From a checkpoint of a small mixture-of-experts model trained on Wikipedia.
Training: a variant of SOAP for the experts, 791M tokens, 3019 steps.
Below are experts of layer 3 (counted from 0) of a mixture-of-experts language model. Rows are named router (the router's row for the expert) and show model dimensions 0-255. Each number is 128 + 24 x the weight over its row's rms, rounded and kept within 0 to 255. Numbers have three digits each.
After each expert's rows: "comes before" lists some tokens at least twice as common just after its tokens as in all text; "mostly gets" lists some tokens that are sent to it at least half of the time. This comes from a sample of Wikipedia text that the model never trained on. Tokens count by the router's weight.

# expert 223
router:122132178129144152131127185157126115172119113139113180136110146156124100118159109166163113136132162156120132124162110145155109148104183126126113111158108156111123106104141084114187137144120119171094146101188143107131114115093145117134144141125125123143120148130178129132117145109110142101086102141153204108093094088140139124119113153122154127162090114127105114171129140123094131111137092149128092114139144146128121154121157143143120108108121128121125112119146144132184170116125081137138135136150145117136094141115164172142085109137151115167069115159111114129102115080113125144087088149161118101125175135151145152071106098143151142122118135132132152125140151129166090126133123129162151114130137135104151094133117142171081150105107140125115102122139088160155121161149147
comes before: " of", ".", ",", " in", " and", "s"
mostly gets: " production", " development", " data", " construction", " structure", " music"

# expert 32
router:145120172120142133137173125106103106148159106169133148132115138127093117115120104125100115120151125137080133124111107097104092149102144120090077149171105144089098110134108121115116128149145100145103112113176087129161112128102156126126141152114095105164065117141156090113150147114095120127123116114104148135145108094130137141084138165112140134159099103121118090133136106125083105155116117141154112105114138153109114176131152150152093105093109176116107155120182128138159176110110083175149162100130110140110118125132131166175111074122166085141105152177113116134132120120111078126124112138142140083153131153184140133111086111118181146142108139100158180121117128144158130159164105124137110141125147120154144130133123158157108134164127146134105122136138100133158141135144105
comes before: " |", ":", ")", "–19", ",", "–"
mostly gets: " 2024", " 2021", " 2013", " 2023", " 2019", " 2016"

# expert 229
router:121111149121124136104123139135065119144139120156119148127108151117083093114148090107172111119146126164114131115146110105122124153085151121104075117149087150066095102130120112113129112159142111140102102109139110104120128123107132081128120155142145109107131155158142113128125114117109134122126089117099153163134122118115119156100126135162125139139098108054101092147139094124107120162141137140177099124130137122164142129134171102144122097101103172093111127065147154092154155128085114133114149109145136097092132169121126154160117139117152118134103133168125136101096112109087129149105112115120095096150128180153133130098083118135141109167150131085153177172123125168135121146121094104177109112120132129119155150142120124135115152126090127164105088141160083171130156136145166
comes before: ",", " |", " (", ";", " =", "a"
mostly gets: "ić", "ović", "yev", "inen", "sson", "ska"

# expert 180
router:119110159147131126142135131117090105143158114146139164134119174142094108117155093114140093132132156155104150096178111135139107135114127081135106132135106149126102110117140120102126110152136102122117134111150096133149114106093134103167100152141073141121120154191147118098104167129073133123100131129097148162117132125110167134085094152123157112160103134141114078148133129108104101140130097145120116126092117127122135110119133175168142093133121126130120153107151155110140200116116130156120141146123120138105126178113147147176125097054148108145103120146135112145110129095106091129129127156173137117132138117174138135112099111128152111138101132078112175135162162153132121157128114072136123123135113177148157121136125153157081121127103112170083134137135084170123153173159146
comes before: " |", " m", ";", ")", " km", " sq"
mostly gets: "0,000", " million", ".45", "5,000", ",500", ".30"

# expert 135
router:133126166158152143148135112096119108142105107139093179167110142169131116088155081170159138126143160133086128118167115113137116114129152116129109069130099126135099110119115116090122134126142078129084126111142125110134100109110163134150117109149101115121105134143150118127157121105115173169086132133131158147152138137079133117125102144124126123156112152122129127135131115139091117122114121166149087115079124127144131161146144113112080108104109130085119157104152136095145161116118091115147141119150144125128104150115132178157072072081153103149108140140132125105088128109110114153130115137117112091161161162142181200102139107144158116130115169143152165139152126144171081148109107131160138127124157140138155083177141147121112114119088116148097142106167120150141139159142146
comes before: "-", "|", " \"", " -", " ", "4."
mostly gets: " 3.", "3.", "4.", "5.", "    ", "12."

# expert 84
router:175105125122121162130131123090133086162136114124083192153098123131120122124127103127126108111129140133044143129118112141108130118101172130114061142148135147065055128112101115128134112136120096121134130074141097137159102117132160135103144160098092115164124150122166116099186137143116165143120149128148150136147134102105115165119106146090157135114091079128120125130160100168080116109142132120131105105098129159158151142164168139142115123129102139121112108126127137136133120164106080153158154127145144147124125124082112129143095094141131105165113130153074120131121120098115121130101092130145082124154146188139161139104109123155146148180114145110157134114136141150130105158149092088152117137104151145102151160167107117107121129148139157107118119147139123135138126143124112
comes before: "-", "\n", "=", "|", "The", " •"
mostly gets: "Scientific", "Area", "Senior", " statistics", "Personal", "List"

# expert 66
router:125102143108079157186173109107131104180141099137085195143121117134106116114156108126151130135160152155099123110146065158143107114116152124108119105138142142122084098085122106107153125134121102135075088085127117093154124142112153088139178137128130120156120186142134138101107140144157134159092082141134156140154095091107126132109097155142138156149098129168128106145158107119115116119103106142139125093093139137130143114153133140146106151113121146133086135094108148126134170122147131153144138106125118148150108119097097147174089113107185107166090135136089108134093147081135128145131122163086136118136140139156147153096125117156141091132111144128130142121110157142182166115160131122129122141152120136130182138127109150152125140147102098119126091109114110172149150129149146
comes before: " to", " of", "ing", " by", " for", " with"
mostly gets: " due", " similar", " According", " addition", " response", " prior"

# expert 48
router:164117247101134174205120121133139119140130119168123133154107148133122091123160101162160166109141141137105147106151123132152127168115143121120130097149095111100129110120151106129168116135141113196081128113128123152117122124087170112148173130121116107138104134125176119152132129093117159106105119134143159131091143116156165113131122153121155125159103105141112126129130122113098102135105112146159120119076181135129114157113143128142113105121108171105132113096127141130140181134110102145146160134165164121156077176097153184160112082109157130184138145128090107123115118090138130135076117155140138094131153141168138133114132111149137129156144145111149148140115140124139099134134095131147131123106119146119137106118119126136124161106123156119113105109139127128155161113134108
comes before: "s", "wood", "er", "e", "y", "d"
mostly gets: " web", " Mid", " electron", " magnet", " pipe", " jet"

# expert 245
router:134092156148136142197119122110121136138126132141121194125133116141135128112152110152144098106153145161104143126145104131131110116122154083100118100161080160108125121091140129122136163139132087138116078107150110138111126119096136083142129164147123103140086150153149140132131160109093148111109119115125150136158075098094157153093113156157152100137083150116151093143144071155107097120150112134100140150057156163121117137134138145118100142147112142125109171084091131088161149143082110130125140086130153109124110156133150173144129107101171109148119138139113109110111160063093138160095140159120155103170131134130142141087136146152169139145100112134144133123140132142149148144158124104122132142149111143105157140116113148131116124143092114115114127123129100176201120147115128
comes before: " to", " for", " that", " of", "ing", " by"
mostly gets: "man", " help", " required", " able", " decided", " possible"

# expert 145
router:130087163138142143160146165132153108197114122157121167162094140142120086118177134133158135149135151137113144107144124180145112143110155103107119103170113142114144105122127103114145146167149109163106119114181129130142120083082147090110121108102132119130093191164133124105147143091124147134108113130131135147109083101130133118107110142128148119142094126127110120144127128123093115108163100144113118129112138148121129129133142140147097110119127142126075161118116128115165159129098113173151157101138154128130122178092158163152089113143152132137091141176109116112091128096114132157095087140167126074146178143160157133078164110128171149119111137093137125114142178126164137127158120125156100100162160131127160146130092151131085133134119100124112094144126115147148167158150155
comes before: " to", " in", " on", " the", " of", " for"
mostly gets: " worked", " started", " competed", " operated", " ran", " died"

# expert 235
router:166115204129206126134147118130066108146127111141140154149119132129121133110153103137147153146148159128089138103154128129131095153127172112083122074142090127133103114110138087097158129131130104152108120122146091158153111110132160134171083124133117125132093142156130101108130164130097127147080148168153179119148121108099156123131128156125126139155127135135143117154128126116112089144137116153107123116102131152107085154149137150137088123122115166120141147133137144119153177140099126124108154138160108090110131134067126160185098140130180090130104161131079125149078098132123119160108117163105143132157160151097150136100127123184122135118124150121168155090159158120142124173154094115114098117138132141115156100126113132149125141114140141171108112129112121132165132100142118
comes before: "-", ")", "),", "/", " long", " wide"
mostly gets: " mm", ".8%", ".6%", ".2%", ".0%", ".4%"

# expert 124
router:148119161145122146139134137109073116169150136152121134139115138139121114118136132132160153125152196108113166103159100125142100125098152115118129082125136147095091088114132080121166114126141116123096085089126103146170081132133167120121087137148130125132118146137180120112124142108079154145116104164109151129132098131115140128125118139136153118178124097105121129155144078107109142140098112127129093126137131142135108126130166187146092098103116145075124135088136153108136127146121128149142144098154138123136105153109119170152099097105158089154110148164115111105099138107118116158132125157133146107181179141118163140112122094149159118146154127081133137117180158149164114134156116093143093137140147118171169126148097139138121178114105091146112089123140080168132121161151129
comes before: " and", " which", " but", " including", " who", " where"
mostly gets: "\",", "),", ","

# expert 186
router:130094163125160160143136151127101117173114091115135150138124124150107102072146106129145109160147144158092145093159100150130125120107151112123109086188087122096152098132105109086117128153156121137111104104122125135140121125114106115129155119151117110130123160146124115110125155089113152115096106137146157144082088103120143139093115151152147095143097111118157124128133103126111124119122123174125113125106125126168158130154127136117114127113138125133129174131129130088149154121107132144130138093153137106112122168075158138125092053101154130159095157129119134107085107088114138156106125126169124115153159176136131145105103109134161123162078136112118147129161156172135109145126105117164096116193150111125155146141103160179068122118109115130115107122090093148175159128113175
comes before: " that", " to", " the", " as", " in", " by"
mostly gets: " him", " announced", " considered", " them", " said", " stated"

# expert 158
router:135136146142164137142103130105097113159136106149096117135110145134140120120149111138162150100149170120094165096129138144132114134101158116118132075105112132089092086114116104112166099136176093111116100102142106125165088134119145112109095142137117125153123159142164104120149122103100144154116121143109169163143093116136136114133119146119139096190111097112098133121123114141115137143113118128129093127131137158169120150123202149139087104102126145078123115097158143126182133162129123134167188103164154141160109140090134139140116071130187094142075150154101118092099098132115138154132103123158145112136144150118149120114134099129128122143156128093140138116153154183126086165131115093153135115149128145139122142129101114109108197156083105144138110110145106153139140158121145
comes before: " was", " he", " is", " who", "'", " and"
mostly gets: " He", " She", " he", "He", " she", "She"

# expert 220
router:140123157142132147111125131126080116135131120134129143119090176155103122118138108149153111130136135145117141134134117122102113120120152097088081112146067162075081111129098109124118113177140093134048114096147099137173112126090157083146103145112132117146108115147140111149128147134107159110129124135113173169132120107142154159107140142133115106156101110092137099151143110137097134173149110135178111158095129138171150108121150113173122104110124156110087143084126139124181150151114105127120174094154115114113144185106133168128142135130154113146069127151109106098086121137095142163115119143145119121138149189171136122111105082136147118137152132111125161148125149153130132156131126113160142133165130134124139162105127127106099137093124130174134086113143103171130148120145162
comes before: ",", " |", " (", "'", " and", " County"
mostly gets: "ford", " Richmond", "ville", "ington", " Taylor", "worth"

# expert 86
router:129121194101140132138156133108097108138138146155093133122094142147093115116121106108142131100170153139085128121135129127118072167131163119106104106166103138084103121131136090108136126167128086152125096109175115110167105116078153125162133130098103107129097140159173096097149158113111127138140118141128156142149117103104127123083122155124133116186090105142125095138125119107086121145112123154168105125116152144147089144136181123129121087117137154123111151095175139125153160108126105189117137064115118115115105149119121148165099096113153101151107148191094105138123127112112115138116123175131131099176144121138163157101096107127161126156116110102123145115137160142131126146153100098157104139138134132157133101172112143139116156163125108146097115165122105126160148138148131
comes before: ",", " |", "–19", ".", ")", ":"
mostly gets: " 2013", " 2014", " 2015", " 2019", " 2020", " 2021"

# expert 172
router:161131202108151141171129105094106115159148103142119128141118180128116127119149097135143125106123140143100139128123129116116116139123140062100120103115092165084125105094129109113137119141143108146085123139132118090149111139118155104138112117139106133138142160146148128129133135145078155138123106135086129108135146111116129147095118145133140172142124122144136102157151109157128081163131106205131116096103153152108119190129162121149131109097142138119123141131150127110163163134112105118147163103156128124091113130126148143146129101086155120122114160166121126100046099124116122125095135124167135105137149139154135118099112102141162115108138140159150186155176130155135104134110110110142124120153138148172124142135113087118098119108114140188124127130105056154145180119172171
comes before: " |", ",", ";", " (", "\"", "'"
mostly gets: "BLR", "wood", " Motorsports", "Boy", "AZE", " Coleman"

# expert 243
router:128124153113127142132124174119056129134135134147090152150120167119102107126147104139132127108141169152101161118129115130131114129118136125118108087152093147116096111115138104106146114123104098183100082126118100128126120123133157097188104136114123122112116139147164143104137145153081132138066082146102203113118149125125116131109103136101150139136112122121122093140111112126132121138142116155138105110049153118087089172124154154155111118103128125121117134091123151093144169098105103129096155141107142158091111165105090166194124134100164099137107146148111102126127143115153076154113112157122144110150140144149145126105078143138128127119117131105148153143171158165163115119138117098146093127141146141147145098138083110129116133088096115156100139157150104149157131172121118
comes before: " |", ")", "'", " (", " mm", " m"
mostly gets: " minutes", "000", " III", "35", "500", "12"

# expert 70
router:129141185144164150159098140107094113141147110133120127126095158134110121119143096155148155122144139142101151130118152137116093138115159102107134078108105136080104098100100099101154104147168096158095098136159128126142094123121134117128120126127123146141119157154144119113128135127100129147082118146088186150129108103137131117105123161116146141139123124117113130126128123137130109149110111176145099129118138171144104172131167128160110118073130136118115132091154142128150151159127116125162180108173150133136108140089158142164113101096179108128076168154069122112074083139120132123123093122173148108168148144122132135111102092135113119118137124159153143130159136186132097134136111126146135127153115134145156152130117094119095154118084141159134093088106074146159176139142175
comes before: "'", " was", ",", " is", " and", " ("
mostly gets: " Madonna", " Gould", "eus", " Bean", " Dartmouth", " Wyatt"